Experts of a small language model.
Size: 10 layers, width 160, vocabulary 8192.
Experts: 32 SwiGLU neurons an expert, a softmax router.
Below are experts of layer 7 (counted from 0) of a mixture-of-experts language model. Rows are named router (the router's row for the expert), down (a neuron's output weights, with its number) and show model dimensions 0-159. Each number is 500 + 50 x the weight over its row's rms, rounded and kept within 0 to 999. Numbers have three digits each.
Before each expert's rows: a language model's description of what the expert responds to. This comes from a sample of Wikipedia text that the model never trained on.

# expert 37
Inner pieces of Indian, Arabic, Persian and Central Asian names, such as Choud(h)ury, Kir(gh)izia, Mah(ade)v, Abd, Palest.
router:594528481461525478476541583490450463496552466513524485476551578536517511468521544503534547582566452556565395507530420485538556587390479510491438521449505402557529512512494571432579499476523546595520582456459490517399467448482536495435525559534453482524495542452615544463494525609476431442517521417485448574491473493477570459614472588521437495453571484534589544453433549451457521521519531589458512537451501484532496574461514474553578594583558463479521436540442480519481494406486474
down0:532431518516504464535406440442459529503445463438498482473518428515510535492518399478502472537465604433448344545487501528512525507575447559474506411559556546477435497553552481578418501573499442563481508464543552507538471555589532502520641530512496490382517524531489476490520486477434498435464498545550471478471386538502499425571548510517360488443544460528534495506440441456479587491543482507506477493469564498535603483473571544447596430580448480456551558537503498448515522393510552
down1:490511567469485488449426577495423464557508484610548431546496472460522530537469488500530555537505563529508421434466491489435509513514498555521514621461518592467587346463501498537479395499551479454456459528594566575492424499566532571471533510522547525521550457418579492548479572467545527550463480463496450549463553528560523539438429369523442582549526601513568530493532523475569422480510541510536492507507479593467525488573458450551585427511466476553484539506589472557410523556511513
down2:546547497543467579583512537503515554507578371583478484497527585442563491544433493396543465533410471548484484550548470524519530486432468506443554520472533495465553448410519508479369482438513477535527479454460509503497420484513564541514450500497395469533508552355527553521430505486545518546484480476562587449513514526501468658534514440584487533445462555465412457540492461477387553435471550464567519511453517512487513512538408500625550503529487446495465478464451413509421482494460467
down3:481455378567494502531456441543516416578410507486424542507606511596500393452468471381505470499473505498513567362449502494492592563525549578434446464557556558515538517578512506474552507529471513516483532505565521452491559431504462538640534512453542535449508482483531454449493503494577508488441591509509430486487555415567559507574524544482491586473587584469547489497449459496450490497448510459486497403404521510557494536484482547438505574507509468514436460537500525466511457580478605
down4:519514534464516517426520460517577453542509446410528496485559466594564552562534496489523430481526505538537489439615485446557545482486587516478528602483532560528604521535522503509595436441540520455472422496530460477497514405452436499534491437508550556546572478517512465483455480522485533350541460519556405523472482506489496443525493430440538491494492438561583503478506529332589497449442578523479462459602567398548512481500565525513471545482485426498535477430513421447497484544578589
down5:538567477391490551388479565575482502487508571457544514524570553488414489411496444507539407372569451455514558455472509445486561529489405525436526486393447540499483452515515481462523464385495479508533519503491479409478451502483384558539507622523523476503493496560596455458442543513506548467450521561419475573488489452454491546474473411506573448594450557481469490586598445454466515520536509462479543495539473425466587483519451493512503459479527427542542511516532550605430511533528551
down6:518442491455488510604543548514488556402633582505582483445502485492465494527462581476503462521567491590498623501460495463461570512550451514490466506498475519585465584502538494464495445468461526555467577411483587438533466464456430532525404466408587419504569475492512489568520498472514452464579461519511452465523584482510466571538515491617619455551379458595531573472545497468499428481559462545500458516504518525577463540546416565552428452465512455473496460543496493491446512522443471
down7:531490439514476526541488488502441517512512509451435484557533486561553542598547521545524566494399536415598496460511472491415482498561549541431483480505563511514457557480515444446501527569505532644537395427394509480438548531488469492528529521530464534549499552490458484540505563517458488582462550458447528521524479406532603515509555434576486549540551495586466465470491477545472475568474558488605518466464469491508545576489454544478486591421519572495596617461552570541549529623411421
down8:508489455482512382496498581479488517463567489422540513515504475491498558463520557482506536494459509544459577534569480422537520444527457463460589507494401443535544512565465481520495540504556601434564507461485616468510576478554539485464450501531510462525463528438433473547510503463566439608406539573452479595619466458432440528549466483462575524481435491447516514502493473402418484529538560500473462431517454593543501383416510441496466500508589557538550469539463411547507595529390536
down9:494528519488439458502448513525396476526485542494519397457611556554481490486526487432478585577532450440447470471462527489560595440490587516420499502456521485469490510480529465541481554548545470496493569474524543525592456458474562491400502409437501553587509446514514460542400426461513460625516541532518436513456515562502475480511536430452473550564502560416512473485538549465466481443493412548419556527609513473534506467533612441493581452561551442588516389444495538427430519490494426
down10:510553474589439471629549494447478562518562470485513486496567572455520535576587445513515458576572506566441485543446564540551536498552511527490513450539555481483483509478573514494487559516528490464419565561469481567518453427493482533568493557457472490549448473521455528474456498608416475550546508522502598471447470472423479567558414499564447448556606537496557419488477483431465531462557493489519503509537377587477514440434547551495508457480463492512522541610420540560547331552519502
down11:526460541380512438475435478474560493551548463595508440474432379513532523418534417525466544402549536539469480444538507435509538503596560621511538534521492430493545532518503459495493423582441463521556522529501462390498500555453458454569511449434451539542492458484488437524458551498495498588515554416485479434545471486518573531498580464519401516496357528496507524527485503544486503442439503475450485510562497423487486487541443527477482510552401464459541607489534634411481580525463472
down12:499478543496585457444541580493452404408438489478476550479515412488432451536478394410554525478468516513605497526481525514604536588451421484565449429541506480492524601531398536537526502512607434418562459431530531544509560456484455503431488508515508477536426631548422434504521475456435533509413396502528528462481524462529540481540567474507587465459486475558571542439484511493573510499522510447596496505470439552556465463456557475491488519476537464520491520583396513523452514582532459
down13:548539523485593487475452546472511483561514432540511512451457495412547505433476514449512498465529408468448566502427502572499509493416476396466522476614514447467531464473493538579445481448381523540532560451570484474545475532511500514541552538468604446594501497549513514502494484459520432501521518533555483486544563397515442457589488441507532550540480503451434494536537496510493556464389585585434462559458490512415440436553526448525512619507528573629439449520478452462442437464472626
down14:503543579423498464449519542510484508553569546503481559605470577473518424470412580548485514570517543476512464482530542517558457477583457563431526570515426494519519512506541452601382474490540542479529483497613582494533513435435437483444544464464499411555480526447441561543492584453539486519587596560515537535534505481577546518517514440558495497517470445497500558556466492465554486461432452475473474456511472498630588441481500418472524414640541467426476526495499454485524570444420573
down15:566525533615518538462481562552578409453464546520447495465428465533448570536495468454537472552459462480502589494571496510480531496480453465457535501554445513502533528539470596454619446555525549407544506512462541602522465502507576445498498538419508513541539558484521473525479554439502494400507444448460483570441500513484480494538455512446394513416548545483491508643501522502501380477528641529447477473511507506500546435470583512497450573391570441515540506536412440502441548423564453
down16:470405531489569495480431510557432477540554542511588450538520573460484527548542556520494504519476512539567488469493469505545549529481463487460410428461462523561534533556502510412399500461461468496412487492533497553479487490528518543509488526448555467424556507537446465444530475385546509467527506498453443504548442465387453553642470437477471501565418512464436463422502578527461507557449438548533529366589401515486424478560514415401457514424579546555576424523533472569434545489485506
down17:556551553389521498516553447569511408592554542417496462477537468538469450449472555486548511435542464465545619449508467470522486523398475562497546468501501441478519459534472477454573535434523531522476386511475421427437529557488513505516414542538462472484529574507519547478480516477493568455581523508555489570479531505546583527500440366552518543485506499474510517477572554521505480516542547472483504500475405538542518514580580405584564489458626445463575487487552530435406635443549485
down18:557483419535458566476511536507488560412540496480442461467425422400487571587495562535443513471583534461545466509529490546444557585440504510497429503550468433534498553452475364557448578423584534525514376482486508583483472465461596469484508481429493498533489503486499531586512558458547548475430550515515610439538484574440503507512511552568525576513440482454485506476537545426518546499506449407389582538442504528504490433452480537606488536579566492504506579458443451457513485464448536
down19:487504491483412443486513499384551547359453491488413551436593441382510580488504511524456520552491445502474558573495493451536481522532451504581530552498490434557468499441571529534419569547551466428419425524635514409404511500499563504532593450400546581504506541564457476463453518517482598470503415458562474523488494523491498577532471506571540466467519496436496458465570496508529598552513525505529484482499477455563514515476449518478424511553545535471363550475484471514526534463483577
down20:488484519411512480472500506622506495495545483557481522519501519513497575562553475547404442512449444511474486421445530575546538510497371560555508471473352499546506446445475530536512454574519588532442535454514464453544552585502520482438469520454526529534551491477545585443470595516551541506523516477502485511490498510581472469513491382590531592457479560526594536567543574478482493447562498526533445474458559509522512533696458435567486500522537478439400553491494492519611548477493543
down21:556531414497451524456463479542472431498512560477524506532534413377521476487529529548564422557488556554545524402539526516531427541390442424575505549456442541528517395376514533542539449560464511475499456472554435540460459508541486502493451457480507468395468573426494558483437429562543504568501514487396439551519480532562467510505503406559498372559562548501521485531523490464488486440450503544608499513532598460564580446567533499508540430580488477430454534465546484464569468482511540
down22:366477489446481431458500544502505580582527444524482536459474525493527485438544424501503467391582469574527552489547483588523515617442467515556517472418560582518500510570516481466400459527453529413450504540414474468429528467573481508535673419575451509491480490532397521453543486469519550468494552478586452482559484494474488488503382510527476560463558488563491597559511538516447494403442497452510558506536536525511539515416466594541544507443442429474524483477569449513505459500494490
down23:518473491480424433594505446509571397578555450486598445455559510613465457486462520517448524594536460507501562471525547427570486474518410555536525497487530522495511409558459474573512435475519490532498524579507436541508506432466461443415427538432465503529489566486495463534431509483471539472399477442544537436432573556525529535493544403428460465429548515558499501472599458401470427504537547533471513527618583478580536453552539434516513513551503511538564512488497471540477544485634437
down24:537488430573568619584524498485512528475490471478447508530530453565488412424540490446508487536480582470453557605529429455457486520431497434535543425500483452569576531442583454510508530518589626488500509512520469467516552467495478470491509533547457516634517534528550582455573484456483543461473488409486521533489420569492419526435447492598433463512484577415513442499492579417538460567580526531549465463543494450457619478552517524524520478603518483578431490563472452419521478531505524
down25:475458507489498504561539470541358535492511496531493545550524516458470519519553459537512477530575620479424562548455486455420643496498516535437545427462493533539564379506444395431475442555490548561442494480467522565469504545521526516501440489470536500490452530481532374497624492454404493464532501532571560537505395536548473414492531482531509519450493559465439512493531402464521452456476600488422477529445468472459480550544563468548552424583520502462540532437576404466500435539445489
down26:461476515587412458479576516550477524450477519502453519543454501457581532560540530445424504505528505456471514523471400434502504399615589397523440475543479528450444564442482498551498476459596513501553428536476512512534450481468489418534582541552510538519547467536507457516506475483500500501550458552521579527537454511543511436466427509426399546436441396420382462500590511470488527515524488496446542505536510462443519462364463599494482502508608468584382522554549454494479469433456561
down27:470415440512604544512494573598485416567413533574503510442417552485509511498475548552570469427550507424495495450421501495451539572476466511556480420459540436472582488499476479456432484469518577415449579635504465480600465433479564535581465511501565420436470458461531467470513505437619595580475539569461437544558468529524511487510474531540507496530475519427564522532515556542408459520441490542588437488555436547541490474483548487493474394531451503516535432550471458457491523514490462

# expert 41
Letters G, V, g, v and middle pieces inside foreign place or personal names, such as Stutt-g-art, Ghe-org-he, van G-isbergen.
router:555484475450532436436560536491480493475570479501536529514517528619496508491508504502466549513597483582524430440510443551533541561441501499523469446524555409554513515541436566403502488509557547559475541473434442455409530475529465520436557500538470480549504460434549550493481433636512440508528539445548472550439533518434530461581494607520511576415591461535533555467503530443468545429540553579474562489420432462525506533489537459532580596593524527397545480474520407492439591417506458
down0:500516499510558442475472441425462463521516507517470514540442451574482616499502501508557497404502604368543480515471466396568448551528525583525488452524515337501539535389589520544474580433408466581460430572516482491534530516480508466529505433523420548525508640541545499508529547492416460503588533483413468504398551410523492495535439521531473505485520443503491520458470494497434469538493530510576520467477453426488560478458537493497426501484485497470500387560455424429552523522534468
down1:492500531387470476507535537563540579538350526557472501503490549536519520490406489566553472395512501495453557431516571510486551502536547473530555536527512538437459487497531530502514490566487449538464499485495503408545475626581457534442580536527477437516430508530583446493522514488522491468481548555432492510475569564497451476485460506541462668536526524598564504479519441520532417569599482505554499509415470477498460467441581451499437473503491506500562534568452408464531427608528368
down2:391553426423509545455427472567550549585491460506535467484562543533479522508584574608525477603528477443575521501620502446558559569528584568552521556495576492453454423523446493527531535477551354483533543479457453462497533513565528507483511485504440399483465477477449549489426506550409508507580444531524533502559501525505497516458478465460423467499521418519498492588442471480458538482504496385431454507382517462505534460469498519525501456483587468422472550478495479452457382539534430
down3:489552500463588455532511532561485463498622431530476551516556469604412553490382464464529533497558480577418475457522550462533467505504464442427560515570450486439518492579510519430566463515518565441514478505500529494563525422540387450394376477515443405430511481526511501489489507545467474480454547439493549505526527436488492498510494444469419467604513519522460465376506434516503465467455572494597463458411449540516524495377507479466447437553520451467491495455523496537501507599459397
down4:544439413505477489451505462524470559483516404456581554475502492465468495489546485466527463501473440398475537546605375518563616404527487490441452525434554502593504481489574454488436463572450534485431412437512600441547537508518559418521484564521454445467396478501543484536515458453482579470493389561527427519526480542464437474423481450462472511436469497502526446594429524411539461478504526449528563509567491581549526504429548460396530507573515422520512496496490462481468499473585444
down5:527499515414418477446465577480538558510556535552545489439512511517511496486464518433472510471384512617492438400548466538566458503498524556564501493527535534365467474477416514531515419440508392543522450547435477467513534545612485555561614473512583499584482480485490464449483485462502477483537492614441521496452460465532524562514524470510531450542584554555519539558446432450462455491407490438544578432498531511611429542517463450482506561487427467473513518537572447447462570518382484
down6:435513464612449487637504482511564459451456528461495557501610444501452534518434483493584558378493532520518500554419530408629485525536415496566523506506484551478463576507500491538473550565541522419504484443528530596513509472494549525465435448448543467468577497485506427477479543461636446476474497522469517552465573512548495491472547577485451399525560464448502468582479464549503514534494552470502557480544479502470437456523537549532546546579495449464440421532403544606511378499514469
down7:482481467520595436530452499592494441376419577509464471456545505497522526536439502525421502459585528465500476650507469497527591487593552430544527464516467509511547526580545557488613507518543394405595598527499583499426519508561541493421581450560504507411564511562508495557601527543587558554485527516447536487523593469578525459535462536527485467537481567522442470540453468567529502573540509504538530536527462571547496553468525546495434480485491526501457435469480476475434563520493446
down8:502432491475444542420516487565410541500475566569578584463439477499438488574515496390472453497514497564462500564573497512481451540502441552499433386470495451469442494539539532523582444470520444477563517472527420437488523498585488429513456532506470508547537475400548434453470490454574516455453517542513564420562468468480526527512508462433480512375522459567479487521540492518464491477515639561568575435501505409483519382536443459463481500483555480508342518533560557478441553554512421
down9:421534535556485505501482422554534469475570566483510505472565520474445525521487562497601629571502565442534494528494482565488387418555546590434550485512480439535516490423553590503495497463449433518457415398447478541494468523419523458495411523541543518519514542541421518520488509550475500551502448379462490477530451522400525471382489500541577392472447490600462445486509446466533492511469496556458500461400504539519534401549532477478434550445595557506427497461544423503504452482564486
down10:492468477484503509578484494507459601501525520542484511448447526441518420439512533526552585488417472407516541430529564582518498482449496427460480555549532537477467448502472509574463460497449481537451480511495616466512430474443444391460530499595527446472502469498427490452413563513468444499492524487420471535533487487439635482472511500545529512359470476519483414557419472466523379470523484557499588594502592593503547539443573461482537413511588465456509542556520444399457475482478549
down11:362466419540441500519445460470481485528568472502531471445503513541588466567495398503474482401452483454478518580485535522463476543535505460551516463493507487551441551517506474572478528467569389559467428601448432508540556494574558492426453526525597490504562516376538442441573460560500460598550556474485501455527479487494568556500542591507515523592480523560517500571445455566433496518495491481496428439395497552496575506553588511515425492460452549403528427544470567477491459421535484
down12:560543464479563520440452411555518584544430390412424471542516495517477495508521496522529501435444437505532471411566537569525414491485539482414516463488443487433537452506590548476381504460426558588440528449511435508481421532541512438468546480425482565509540362454571561493519519475525515526531478540517605547509463555548474555385441491456411527429485465433493538479540522500441487475514553424476459525536556525459484466517496523578455543533514495377585414528410501515459509528506525
down13:444564476485485497649517516513592549480558467452479463543411522516498535518504512480530541561613471547541433556541427506444499488563549447458482548507464534487455474492519440497547506417448533454474623460398502495433483477407498487490417492496501460542482516531488531539465499445453481430519518511510425553463464629493431472487553450472596518443540519507583552416476520444456501464518502472487426524437513376515420447555506495546601400437503560520532542553539461356510503597523501
down14:364517494535531458559466455574499536565416449456551424496430579553557432484438434504406512478544472504499515465485551488613546487462393485468434428590506489448603505519494429459532566496473527497516462526452512531495475530518401503562600551467558459536519474536508489588517486545513423454485573587493533445494442453483417583549505522540491515541484510532472469451478607594453536390475480496431506558479507461500461463479573416540482527565420403491560488546497523534422546481443459
down15:514521506547574452471525477432460524419418543456492442407424550490505446629493443390476481474561416550462413548418564447475555507481596493536454444516472489470412447580475441538507476557516527534465543482455484502437450467451438359584602539552535520538468496528493461463442450510491462540471452543525510398485560525577521420492509559544591563448503432592525469508441488570531482453577494452582438482485444482449413520585457546518518506493475571457479486530493456504501489511519453
down16:460421527490500476436469470502548486461556492531408505540370536534557430496457518579442525428566429535450535539591474493500471577489486539539514474541441436558488481535452466513534447481568434528506492421524478483459556540531519503414478485612529524494497517543462485464525494509569534518552419586487478658517523500571587497519483491439486467448492501544549377437570513513488625463474495534524574469412488573578545568535509574548609536548586560497523423559546474558506468553447512
down17:392482503488471477573468422485497394558444572561568532523509512511488572428515497608548510562497443536547579441390499443457478429528507506594509548514472519561486538540529475460445393591483513512461511455586546473466507604541589473507483484478538493515522458536480444489503548443566542511517543479486500431562383513453454613508492519490446487509453465520458609559546458572513437451504541563465533407530445457541542516503469441480567482595487556517429510466456483561567574428565571
down18:419524405550470440492535419536491516456540564460474479471526519472527464498527541448471451511558445521434433485481432433484485539541490478553476475515473496437497507531415444457481513507427563476547508440497384417492421471424483458398544501520521582486501426542602523481452468577444466524472445491586541508537485510432499386457367533484441510644576475492503456457533469517444483469484503415508458583466467565459553583473594444465445580511513471563448523527458466490589511409416494
down19:488519526450463582459495502555395571477497470603456426413490490541573529547459517486498537472600532525524547497569459524520579473549585441447506514527545529510365571496407527484524497502552441486507525509435493448521402478407542516491500439431523451534446546432579498405516512477419521508464496530565593419571406490458501535523490620485508536518440492526489504501531574486501519474462501538503593448447385378508483576438419495513496482492543561479507492542464409590558489526504558
down20:573497490421464465469531504595495530474491524420468621442499629534488509440588484516545509568526459465525484399506551507435513453511533452492493503459527530448592570494465453494502502491557423535417472477524445584455496580452568477351465542502605523406517549557483485576506536406490504428427584522487423505457435506536551600542507529422379524500527493483476467494517499510463512505572486469445534504486514619453516417527544489495578507485481583613537452526480545515480514518453503
down21:445523476593470406514489487496353554467484542532409440535528573596382583537473490537458464559506484504476536486411505494481523558517456466563450461586488479479562519532462472534381578438471426488384441501552536540463463519593473519464465514557484550496507519522409619487441488504593459457548505495407507527493481520579596512508577481465526581518523484503489453515519428484498498577577476599516447511498472558468534478523485534438464501461497546481574439455487566577521575477428553
down22:570475442528501511469510512506511461553542597588533446465495487568480491554472476572552539530426429473528494422425557521494548438567532482587481557513438476443443475454536490457545445484521551461510448540530519500488571478556530594504453416523494489486557445504565404446438574439496520495474505491530549542533448471430473424391465473515498541390429501508444531494480449488572477572426540445429581602592499568487413363509490378442488569540561486569465475516481499427477483551548530
down23:527436533477554502451442478570407505482512513572387503515509462442461534507407495453515568523519495634478445487460436467481473520492447620561465458449586496513382500502497450484530479380489533495539491551466494467467508444469483538568477480488442481477553526551552525521459574469482563523449415493459513471371564494477549573400569496510562419409521488463540534561553504542594455494558504499564519541581467514580385566499498483524529514451449502466517440473511513367437464439553515
down24:530522500613460541436535469448562595473496549537407486582497554557490536563552501483425438502499468489490548545441464462536448516607513531468490447525510554537470585496504420466530407494538472485538607498436521533639452437395497577458524445520433484448517462565473466470558500581500536461502490496458457454432508588654464456495510554513530402407416439429556453364517521551483503453509507439521486501582498512518526486465450502489561503451512491514445464537444523538478535469455441
down25:403549500523521456510532482482414433472602478513500449525551498453496426532514460538557504437483507524543493572429552613491510509459516534448480449529458548497510642515487503457467441437512467510438566450500471562542447441431517463499486558483576468452514453529552551606486470498547436445562534600533430478538509438473448563400605470437498522430447493476517498579464449511531595584468412586426488470478455488543439455487525621433569536529436421479478466524528490435537461575438514
down26:549515485410497472570652588522550518530592404473563552471568520549556568482493504479485434517509493533466524483430405442507506475569553474495503533471515476511527350444402488569398518497443518492488522409592493489523517510512577575523572469472555503507498501489494531526538470489480434462595508457443536518545528475521605482499572430490444444466418520511428505450512482457461573503582485596478586615430557500539543449538525560502515413503452526455499497552520519501418451562561478
down27:548577548562442568526457453505617515446521550495432556564512462566454455504484421590498484532542530427479452569476529460405439580479574600550474513416485473526517375475569589492538433520431452439489562465484523457456500546559488573503486506584429473492525483459414525578555493453473456383532535525474507482487529425464558510571480470504489515559533536517511430438502478578522495483451548528502472502449443534510489553550496553454507530494504533467505527445616492515503582575667540

# expert 38
Auxiliary and linking verbs and adverbs in prose, such as was, is, has been, would, not, as, became.
router:506435380422599458390576534501442473461553427540504532431591562531492566446449581482578541563568480536502457484533472450565553590464431513430438408469569418506566602529468520449579475488485492536520546502390477503426563450433566559486530530513434417511569507494546505452513471544514436428529512454568532525487532449463499468503485534524475528474544460513541548469484565431459567491500570612416448538441456484514507532506566423501538480531534463412476481541454466521485495505548442
down1:472507417467471524449479640515487427491487548576456590535554488487511421527528480609565566584577488587486412516438498520533514486458531510492540529531417475483589436503429559491489501601546489513510587479509476462394513422526409517506571571492460467533486497533536567536431461615549437531457539510610477460581581454508458536411460575492475506483477503514481481494513458518434514468487436448516484485452486541543378401509434593536506479484516512436507578533507549603499467525480504
down2:545449483449557507489538520452557472562512461567487480496443420502592511460504466543449547497517442511442535523411552558487541566546500485555491439595630420506541453508436617529573513539469572521616459500519518506535481511570469433445416545513460489422495553434466435444505584571525518559485479576552552550538452363511471565517486494563447491487494604483519457523551431495545458567450462493450448516494428528392502524546404463489533456445433516539478560492459537452548544529419550
down3:413475489491416526486469541572527507503501601400584549509420519570498558469496444474477442552446408532510443537579580450442470568471489481507464407532587509410391566531408480542510412519506465464452477520431518457436510549458539554445533513524484506499444603413619484487391488447530530522451476490413476484583513524487518503505553460533534546482475551435505469573527554471454598569539476499502454510493535545474571519512551478520464453554431495532590517437488516483441483539558376
down4:460566469555595476538571517529538548470553475460585438527596513587427546452573495473481580453470478535526491472417503498515480523542492458580576553431466494518496534472463459495435520476487553362521530598471490413465501567552493524512585523514435520461449468445463477451413487396501527534550415470490546495523468495490506415477506467599606484457434421426458516535543472500460414478533487442491538540539489382532546510539512573539443436502467446475480377535535492402497518418518584
down5:417428515470445526485482586483487532524526385512514585416530526425545582540526539508563609481512429576490493474465410528473561377604480426526503525475532559482502426444462512608418461565481451490532438409548473502537485473591461537535528485461484445483491521495521482512429421541480503503449528518424535600546473539525425530582423512543500530514539390556365447515539465524480523470421499534404515510450521482435494476469448521507445518480524490621480462531507579436523469475491498
down6:444563532540521597445416544446550634511578509520524509500647498407465422455505526434556564461450566375492486547561490494531528519490507540450521456482523519607495535537516444541509510485525470441512522452538562422508512455445473482593542536503451487504536577502415484461391561383518464556474541556528507503462545574513505632534494457537497519479422548495450447528567534449442474504565491478424492505569492498472402519498503559457448481565515579401469548442505534481526559523451508
down7:448558478466528445472501489405527472490561550565435565476486553529487517578513544498507462452524503455415375462430519459473468469497509607505357510459533482553528448555465532503509524461411577401501456531501418540447485558397527447508490404548517486465422525445569500537447463543526471453520454477488496490505613471394515515438528686459498540534505488539515488442544472451505477500542510473438455548475490547515526566513508487456525526384620534480427444552477471486406523535465466
down8:542440552525530412518557452448424593475473492538549522524554424508435559444527431542607535518415525482574489392462489540447492549512408454503489537450465591416512534367456520514459515537579557409507567470537480530511505550562554542474515546428401469557466452469556533466510491475479534485461473478529581528567500481535515553529496473477461515594529454502573521529475434503529363533531533522479581555510432467534569525452486441548464394450456462531524480498467477553400609488553467
down9:480572464433527568476430503524498478573527536442475439542444469400497448481499550478439529504527516429482479445427446490556553556522410419464590412525542473537524456452445459512540470577495502449525483622488568540546508477489504443373477468552488520538513532437587521480517568532549600504530530532571524485537550622465499452522511498514517425428460593468555484476505449444399554431445533484493444504425445403469422522504542420429532520490452582494490458483591408519432448494528542
down10:491476527472456514577541505544504544529416509466483531538492600432583549481446534519472509538479595539486540416479522538499515509549522507417519485556524455458526505425483473447472520569461475529546502507553485465548604519603477495394432597513475484499563515583520536554431489500532434496506535466549549526578498436485511416442451354444477511492528551511417491563585487568447575472496482501489477485526572498463538518460500597584443321493456657498457491482502542507593481497556493
down11:555553648459532441509490466510512399496465481516524461501494519563445498546419434513495405437457469551577510572544511582553438545483491573475475425446476577495527483510540495526594594495432562428442541492503417491490488408521496534511499497405517418568500508463554488353461536503403514468447513524540479493554489485487597590485442511449519443572477488555527551552512468504597514580474512469491507459553448500522404516522491546564517534404545529448490443478417450479540539380483475
down12:527515460506439536409584553444513472550444554560518451472539512528530450535451547462467427579525413459455507455483476510548520416530522431390417496533521557569437393550431520469489531533518556533439474473476522594469445516527438526589480466444508462526472539503487503509446567588493488551518607525553609397511537532459507494496540589561487489408550545454568482501569459663521537502538508480510421474516462546540544415512570485462558557544473507538590583519479476508464503427564492
down13:545577533557482442470543565419501492486404508509564511430596396559377480438445485425493475491449448412534582470466454521485482480552468453488427493549417579476556479511420531523414429616464479451549495458478465531561516509519372446468549492422426497528461477564503509426430500428464466438521459499525550435432527475513557522468448516476513453531593478484457550478602544467519457448493489456474537509532503404449581452542554522506524466564498446516468577535606544457510501434471484
down14:444451463518488536470482487470518411521539521510512476531523479511455538390423493553432477519466520471456504531460504530490461489475507448492475694597483542445539483479569487560529509535520517513485485522531538550525477551547516469586512483556559536421518502608503524539599475474554501381505409571495485451553534530378481460497479417481571506605510478509500596558545600516506458532416390514400425479516434475420487558518470348465491488480496492530519564511470458455411489439508481
down15:510394491504516410458451458413498500456503525502484474448413497504516499456436440388464385473533374512524465482478573497519497495554423501533497450535358553510510434461498547634423465520435532454570477429554418571502478520534517488564448521414509525558531597445458522525439521564520519487480530432584550490532444470525560470375566466541488520552568441539583474506465613470447550571471477436464438496478483498512512513566502459456498478463434530538481566480537594504495506502524470
down16:488489424461463490512581585548482438491517552463387534571453487568427477541442480459538491528547468461510443591538521554585500455580546542456461405577500471381512517495477531461544542548472407548494470526522591546415486446481441515446546570528591516452441555562456603465530413569471537476611457439505536541487555524586483543439450525504496505470549554522554480478497513526531530472435549571492441394492513463431423571377470523514572526464525462465490529483538555526493421535499534
down17:466412518443478556496581426502517550500577540429501475498403517490515591553448532545521398478512517545489560509596515574520464524513519556471448457549535487379433487460507458546522415459535496475545471474514575538428472544524396498457497537510472552525429561454520512389485473430459429508504525514465528501501391439529520487647468556453397498519491455473477482487525511583539530423455537522407514563542375567484554505481430469499471486553573416597444557554559484557516470475537484
down18:503523499354390482512424491570609507431437532436495519442429509509543396486485479479491507450478539459364471563447528580472498523497510511496488576498501510468458426524484631541552443474536512550493425430518467497484555525419439454517558461521556525539448584524551565532458486563502507588518519535526536502434489495401497635462570555492536487537456467517537481515428391479507562458528479416463437411433504483467472492510602495494557529481451510485592489498581465501478505406500489
down19:536530488476467405502537407563550499414410524433553521555533505501433452483538482503520538555471497566492612559488489493486487578457556568547424514526560560450661571472481537487584529449468490495466465531378497420474538476475461481461500580462495561451552511458428552510449458421445556486547444508543406548477456494569500525563458405496456472482520440478461494511523451380521508586514532460631467488392493526466476587499569527501517482457539436495477494452509493550463452600502470
down20:468550542523436549403472515452567499512497456408419557529544564439497415494647539548546537490549429503488555522471449459597565464492465462497456478505503563540424452554505606429417497540486442523448431457494502577535448482500545462563455449481510496456534557503507466453555502618521533531436439444536484552506457551480557476361603588522495498482523534507542521531426516535488481478540492521409517515410519524438453454496616469501437454490550504548480452531496480445488367474428502
down21:568507490496432468592507537483454535466398386473463534525517522518485577539461490530509672483592478500510568459437508498556513507477449420501468607403422465509576529511477583497472432469526513523455442527548573415551423509539558435531467583490507518509458456491446667509477534444449531623519485479550458533505434460464488557495500536454482458475440463458533481456555503505474474562502422472561505575500573458547518513464455485527534482492530406462462578447586460581508439510477459
down22:607567515483412588521493543369607565484507456472459523475479455520542556399399454579553518499430446521425547468469556436525508545435536455476529506469451478494502559548563478468442465396492472511551576544512528443439483479495535537515502504479550432445507505603533537432454484523477604494482487554521560481578447495500501504525512484618478528564468502504456482615490469531533491489534377577409544394484484535581472527530415553499521511444447428504463485559514505486535475516615524
down23:530581532505535565580436433569532508525504446528577550434483468504529525435460507592441556491565503548384424436477543442496436496525508437547474485460516490479506476592528535455471508542506520488457457442526530509434665518461572521471464498418488548477544555454481519606552536500505523467519471484407523567412539479505503499523507463498493518437493505472392607496591393481568506545484511517489526506585503557526510436601535417463458440465624540530419473561615508449536462476483506
down24:519497479490372505374510495427447456486405509500557391511464472470518455509540429453489444499484454514518530565414519534383479494480607473547528479508568457580550485492540545458463380573456506445471408544469522553528592547482503484421464470408567483443485514500447463492519463341481458441512518493492518411498515463579524496480509374433500467556495457481513507521582491507489449482466548492443538476573462502469442434570469542597481460581518521567484529497503482460477429555451421
down25:501465521533492504516484499466521564467537473479513462505542500416558564559491451616509391508474407383523559464511601557533415457475545516378409440489559572537494456503475468516476447511461481481462620419502490564481467500497511616508451549477459468431507465478565488442506462519506417459476494602507512543462500461452572479566459456534522537474543569534511565578526426471592514497374644505435504487473455543481426528408528476481457428461510518541549524542540440465445531505556472
down26:555656490504640490412511528519466423463466521513557591444514492509500551512500585511509540532523501505540462594489522508518470608520510504469507416498480479541444536422412462467503458481475525432465484374492454526568551581566590488541510445499481432522440535496481480410473544495555474461477472513557575500490496578448528380416501459457504531534521443572482465469510506467523404383442497545480479561478514558509518481623486512452454382497409474491518452526465469525528413540452462
down27:504497449482581557467427483460501527518497416481518400568389495501488472495534498536431524434536455560512497476512490502473518517501572521452435489544507481535466548477593479508494589502348465479494500438529566546519534504493532486587524485522476504391622502498502497597548511386439480454507378539542494536551454456526569505496538448448578533477527562577535551567437604522596524569491439437582431461503532417432430559519548403437460515440455529490494412508553551516489478517486544
down28:519524582505509492543514503513494486496492489391558409441426524416582507509446512487509523537580514436536560489499442504537474502460460438491573593508475513436556525503456510522397502482526484511532542612504548483448457557592527514523554583520472542511512480385454566430497533560518580495447611468437473517539538545438445570494503558458518472431550521468497482505508500565502500587536494439505413501472541564479500596501350573499491396486500505552593449565619521477553594474462581